{"moe_layers": [0, 1, 2, 3, 4, 5, 6, 7], "balance_loss": 0.0176, "balance_bias": false, "router_bias": true, "lr_router": 0.000611, "vocab_size": 8192, "lr": 0.0128, "batch_tokens": 131072, "train_tokens": 539100000, "steps": 4114}
Below are experts of layer 2 (counted from 0) of a mixture-of-experts language model. Rows are named router (the router's row for the expert), gate (a neuron's input weights, with its number), up (a neuron's input weights, with its number), down (a neuron's output weights, with its number) and show model dimensions 0-191. Each number is 128 + 32 x the weight over its row's rms, rounded and kept within 0 to 255. Numbers have three digits each.
After each expert's rows: a language model's description of what the expert responds to. This comes from a sample of Wikipedia text that the model never trained on.

# expert 12
router:187084098137097114170164151144119124075074136136130123172095091140102136147091116153114078149144166147102173124112075172168148121130128123088098102121135119152166185149174151206114103087168100143108148107152173111105160155095134078094133134177101106158109173137148061119110144170065119137140136130130079107174118188176132137148142081130135115168118101169088127168118131163168141119161146125209149105088140150124176078128089105064191109101140154071119106142122107113174072103104060165160080084160101113159176156096191131100179109143132074169165128127091162140144112135118164072
gate3:160158142117152142189102065166101186116025133068121133147107171129144128162116124090164192132183145123128114161130103130162086124105082109073085095143159169084148112118103114090133168100145090150163120078114122112160122112145116151130085131176152115101128140196122131109107136054130080108110080147121143136173158103092102163127073079119159094138101088048119107172084144165095058111151121122086105145185173117137177147112168117167093134147145152146152121078136138127101155206135165115156109108153100130134127106164149168135118169156091158111078085113191066145173113083117152131
up3:129068134153097151137141152075168166106098121183100131158141150158174113118100177119069134120106088135153162147169088165094099134147140131097099062083052137168160163154103104144089110141145134171093096117149131144172169100073089143129134145131099106146078055118110074171111167113140114122120155075100058147075177084114116156150132134080120165179178163170111142149073178122125106144137152125160120113144125101078097117123130116139104091107174210126084147055123177103142165073244085087094123079169142122129088154130138132093121139118108136125137145170133117129121129114112121162
down3:105159144102119230114110169141121152128173175180156086158110111135138121112188123124141120140076155199128144086118083154164113101093149166149152090143104114128149131080135122128155160183120131165130097130113171122156098126121160082151172117123090108102132115122128120083201138134181120167114128109111119084101133070103148137069088136116086146092145124098126148109134086172234091084104120066110143117078102115133102156196147155122111113109173138164171132126140095102163120103153131139118112131113089074104048148076145121166131147135183081090120059141157155112085073162149200076
What it handles: Final pieces completing a word in prose, such as -n in overthrown and grown, -s, -ed, -ing, -ly, -ful.

# expert 1
router:125106134168131114114108127057125114135145121112172174079184123097142139116124109115161196141073150194144130136111182062132107114154114168108114130118149157133097126092156141139192143114101096110118144078097091153149149106076080093141121086069132157154144120073059164128127112049189151107146173121102101142157108131148148164116094103119125105134160152083143146135080085166156147092090195087153156123152113180152133162122108098142113104153123169142096149092064099133137121204098143139109143172165055200126134166078140144176130166176102156187133142159075169111165171079123148153
gate4:109087106120105117123037096088119085132136160175127139143129181110124105120132125119123120136116145106128161140093177112210111077080105106105155127117106104119087103082113037107222093192151131077132122135159136126118190091115104133163174172120197076121118117120218172049117142179116129135128100143077142122140079114138085136114144104100140124069106119067096110103158144097074135128128178160082110150128143153101130105105164114102103170130087170152104154097138162129136087082145151156123148152136089125130137116111193130185196162168139125077138158154135146095109142145105191112
up4:144158103099141118159152092168103123127147166104145095138163161110118173154126128168113158107164118133160132143149133163101155140160090085187079155096126160169098086102071155142114137105074102175089133093126148148091064120112107139071048097140106075149149133134076144154116104083111107098091112141137129117141186155121134131125101134135081149128133090152113137162108065156189133158147104153143085120170083096149134130185140145127147094138212096022133157161116125081100155115075151156139126178107087110180084121127032145067117153073110131101141100107158154135135135064109067180
down4:151085096144173117117074075158094120138147196087125119087101138054111137097099144131017170114207119121157148089136123161136134166100162078148073100121151146150111117163086103163147102149116117214086158073184133159169132092107143201104143118139170089136152154121071151142164156127096153133081132122149076155142125196159140140133101078127106123108101131142060168145142102153127136084062113151114143126116105093158097163148141139198126098118112086143130137127114145118113090075136083153146146041108131117166130137114131097122147125156153122103141090073171106089067114113128151098
What it handles: Prepositions and coordinating conjunctions inside running prose, mostly before a determiner, such as of, and, in, with, during.

# expert 10
router:049177201046159064200168155211134092111211085126086144130133134105150134141141182141110063182126121116140175144174096154130128147109171107112155157097112119056132047125125126132154162124119168115147134147107138147105070106176094121133141148145125165167092111147105157139142112103098101117091123109108166104102195145081167120132148172158145135151092092138145082131129183079112112150103092069132118121159113124072151128119170110151097181112157116196150105138128127167113124101117131162087127097112140130126100094097058154132098087170170168122158145133127107154083159106141114176
gate3:183120171107161135176135127183181116106110170187150104095123150151128131161090138112120143074100170119088074121104136122148215135168067139146072145142138127163113108120204083188155070143102140138085113107138130090095140115133180107103158106114116136106091132152127094115151122193148126162142115182114108139088162126143173186114093096097071150119145112076084072145146124134151150096156114133129100121159141104118153149109110108132132180124117148115191124147173100198107152094147096121092104170155139109119160102024164135172083173108071186150133125185164179110111154100169115081
up3:081162085152095151064151178145090125172083096081155081097127105112116104154086120145083109166133091159185124126174148063172064127126142199171127073136079126138114153146075109094112169097120180133133146136139104201159101123165086151143126165136134108133090161145127176107102080137123138126162150082162107098150123142127105084100132186167149103037168168094191099142166118168164156154166136136183138148159122196134094116148116109125178084097131109107074100137119128095111122109140159137096129117091080202140153146137136122127149127099166105099094122106078143168149144166178089179
down3:150080099109159115144189160059167151178166130132203136156140104178156095041089174152100149119134150086182081151143098063160131120144108157092096092077114113195093137112139099152106091161161128119087096067125134126176112112143119131085161150116108107142072063138152176105123111132132110132132134117136154099185144078095111172140064133153153141164096199134093146116138131115096158077133138138182119130063151093103175182080167116122152168143180117139145137148100172148105134097149113082121145166092180100147077136140102144174121156126150137110033130141150112109122155107151097104
What it handles: The word the, plus The, its, his, their, after prepositions in running prose, such as to the west, during the war.

# expert 13
router:151150132070141210137110170188087162156110133141113133160135124120134072112157149091199117156140138124146133086145094154123174175120144087149112161135174149117122156140137130104117083144082125186155106119069095092101075145185127176168159143121188123203149117044079152143152124136046090132110104163096100125079134131139108130164141127080175144126117147150103120133170134130092124120100166157138145160158094135122104150115149137129147094112094189140161130118177123178109174130142061114101097205160133101153112135137150073163093124047168112158126103200110148117119119183209123111
gate3:137139141118134176166135121142088119096123122163166064078123145155095142164133114186137115169097175196156141123126162162133104217059076204165177040178092141118082132096148113134155099090129138110120094155155112117130187133158178170134108155092165173104151091171062111104056117164081149133129175090173176188166079134125124177197080129085160170104137129155100129112108139156183130135181140170154135143166156083135123124169119167122152081184105115188116120152116116162124118122146140138124132114116181147072117118125155145167144149153128098112134131127121152102133114131126113075
up3:061121149146096147108163078112130115148157150153149144145110222164118171150139113178129109159090122120154155132103073129106127111148153161128127171165115156167130092109163119114155102146135172118078125159153149084196092134132126124167129117171142149100131128085082138122093153146155058134149151147107140100123130160182101126086164092099143096097168114159156141183146140113181082098116147150074156149116158106118124169137122109127123118147021127063134094107133112106109164223074081201135125162114135132146159112067159124083084160240131162113156139079106113092109176135108116091
down3:173103150080100121183126129188092126172096092165085103149115100147154118159114104094168105127089112136131118131064163153124074134132091066101109161128164117118133161171113107143180108145142106092163137181111157134092133142099094145143179121086120076141115161174163100119060161171104177126109069097130142159189119140081123085116145145120170155137175069062165114143122170206129151130148127147081087094153176143116144140189126086153127155063166090151130134163114103071172079129118096172172077117171127136123059129136109157130109123072171100156175176133130091185153136120143141099
What it handles: Later pieces of place and personal names, such as -ford, -ton, York after New, Angeles, Carolina, Holl-and, Nin-ten-do.

# expert 3
router:098149153157109141097086133167126115177149164088141092159137170140129120107129150130143153121090125186126164130114125151046097193147170125115159103070114142088180085173125070090163139156155148142146131152150085146082094139179131076129109170090091176065070105155127135143135100143171139184083109089118100142102119106095117116096143143159104128096159115129165162130086137084201102166158163128188100100168084128117143126151116153188058144121204124138156092122144133119142193083132123144099121172138167107159090087157083180135149087175091072083080107129172093128145115179101100115
gate5:195145174192133176083082157087148144172108113154153210167112118110115150138102113145148185168100149151112095141080118062088087139134098112108144113168155092131155129174136112152149122116158146110084132108080105182137145121169107165105117135175165151144122147173114171152133125083148084132091068170070105099156179146136126143086053175148135092092190168132146136140161154142108111129152132068122086179124091150135067111114125133128152103114079096146120129165154193109157107184151069141125145160126161153108090119159086144158135187192092131168175102061100125080104149133106117165
up5:086136163105080123176160171134089139077146160049109168086166144124163108143181157112134110167069136158136127146138124114157144100107110144086131152067146174119099145072159124078143114157103109079086112086139128134115129178135119096153161197138120120107131122062115155137145195129137156105151154095131093164194128171098123159150168134136108117144129165107154132128143147094133111132127106207168100144120154124107132070186140200109080137113134126144109146161108039157119126172128175088125071103044092136163114121084140128107147105107156086111038123146134136118086116121179171209
down5:141137125180130115116137078125124091217089098166125145139105178082142141138100126095172126116110156139151141116133173169082176087137093132155143100181103158143126121124146121089104167177126127152143163116089105182075158143118174090105077141136137178161151080183196154146163137105122128123128177141157159110103136092118156145115123189121130140144181221120074148073113149213142133144077089104121127157085165119147096149099054034169172174101102122171193198109129129141080117122120087095092181135152104124127138102146160129101092124107188123140154126109154156144134154124099130116
What it handles: Pipe characters separating cells in wiki tables of sports stats, election results and rosters, plus some semicolons, backslashes and parentheses.

# expert 7
router:136126063178143152089126137066162158165096161144135181131156121148093145140153102176136114146150089114121093099145112154139094105131093154136095059160141145138153162123131114150122096071105126112081125068132155181118169085103131178106108151156144099146095130126063062081131142079166126094106166119166157154176133058136143211138152112098095141082065070123101151046078134194150175191125121128093119187118190052166166164155129172191107101120114106146109145150150122128130115113146159152137113127101106109103143138122123164132116083128187115101111165132110075089126064121136122146
gate3:116101094113145181136094172166123160114130125120100145116148106115150154122154160063139144077109161143111125178086137163068076126108144120101038107157050123181175120109092125118152191154164112179167159151095154142149116107132122133114120079036054142189143106150131180127106098069122105131102167112108144163150111121117131145090153143115110170134190079158139160075128164129138118150163154121118117125149132091133067169088166133156074121145124112137081055124168178083126157150142110104123165140091043126130162150159153090169159086158164131124110164096092185099167118140097155157
up3:112162087126095196071170080072105166149158104171104106099133142067198186125084066089125126106120171143158158135132124158082099087147084194127156105142143098124104123038117146136149163176142114143161170128169087104114096156139120090130124152102143148132062136144093156119105141074109107113101158080138123137122071134137142149135123135119159124174183129154125143071161084134124133082052133081126132106120078162109061130189139079182132106156112122129119088163038097165099104111066141109146164138111114165121105105074140073143120111172166144107123150105162131139152107176140126098
down3:083088111095111077123130114111118138131142081142157069134112132135098160129160125145067062120158098177126099103161129128089149108134169135165124102144139148115195156121127094145109145142107075076149106136111194159124178078171171101086133131164133170111160138159169073089092125049170098093151133147154106069098095163025145138124171141152095174117072117140160080102121159105083173175149137123131104115147172127080087132154156132095120096167159128160186176096159109105116113094156149149159123147133160139121119140104149143060115151102088110124052100108104180091144174213112114119
What it handles: Words linking or referring back across clauses, such as that, where, but, However, because, plus opening quotes and parentheses.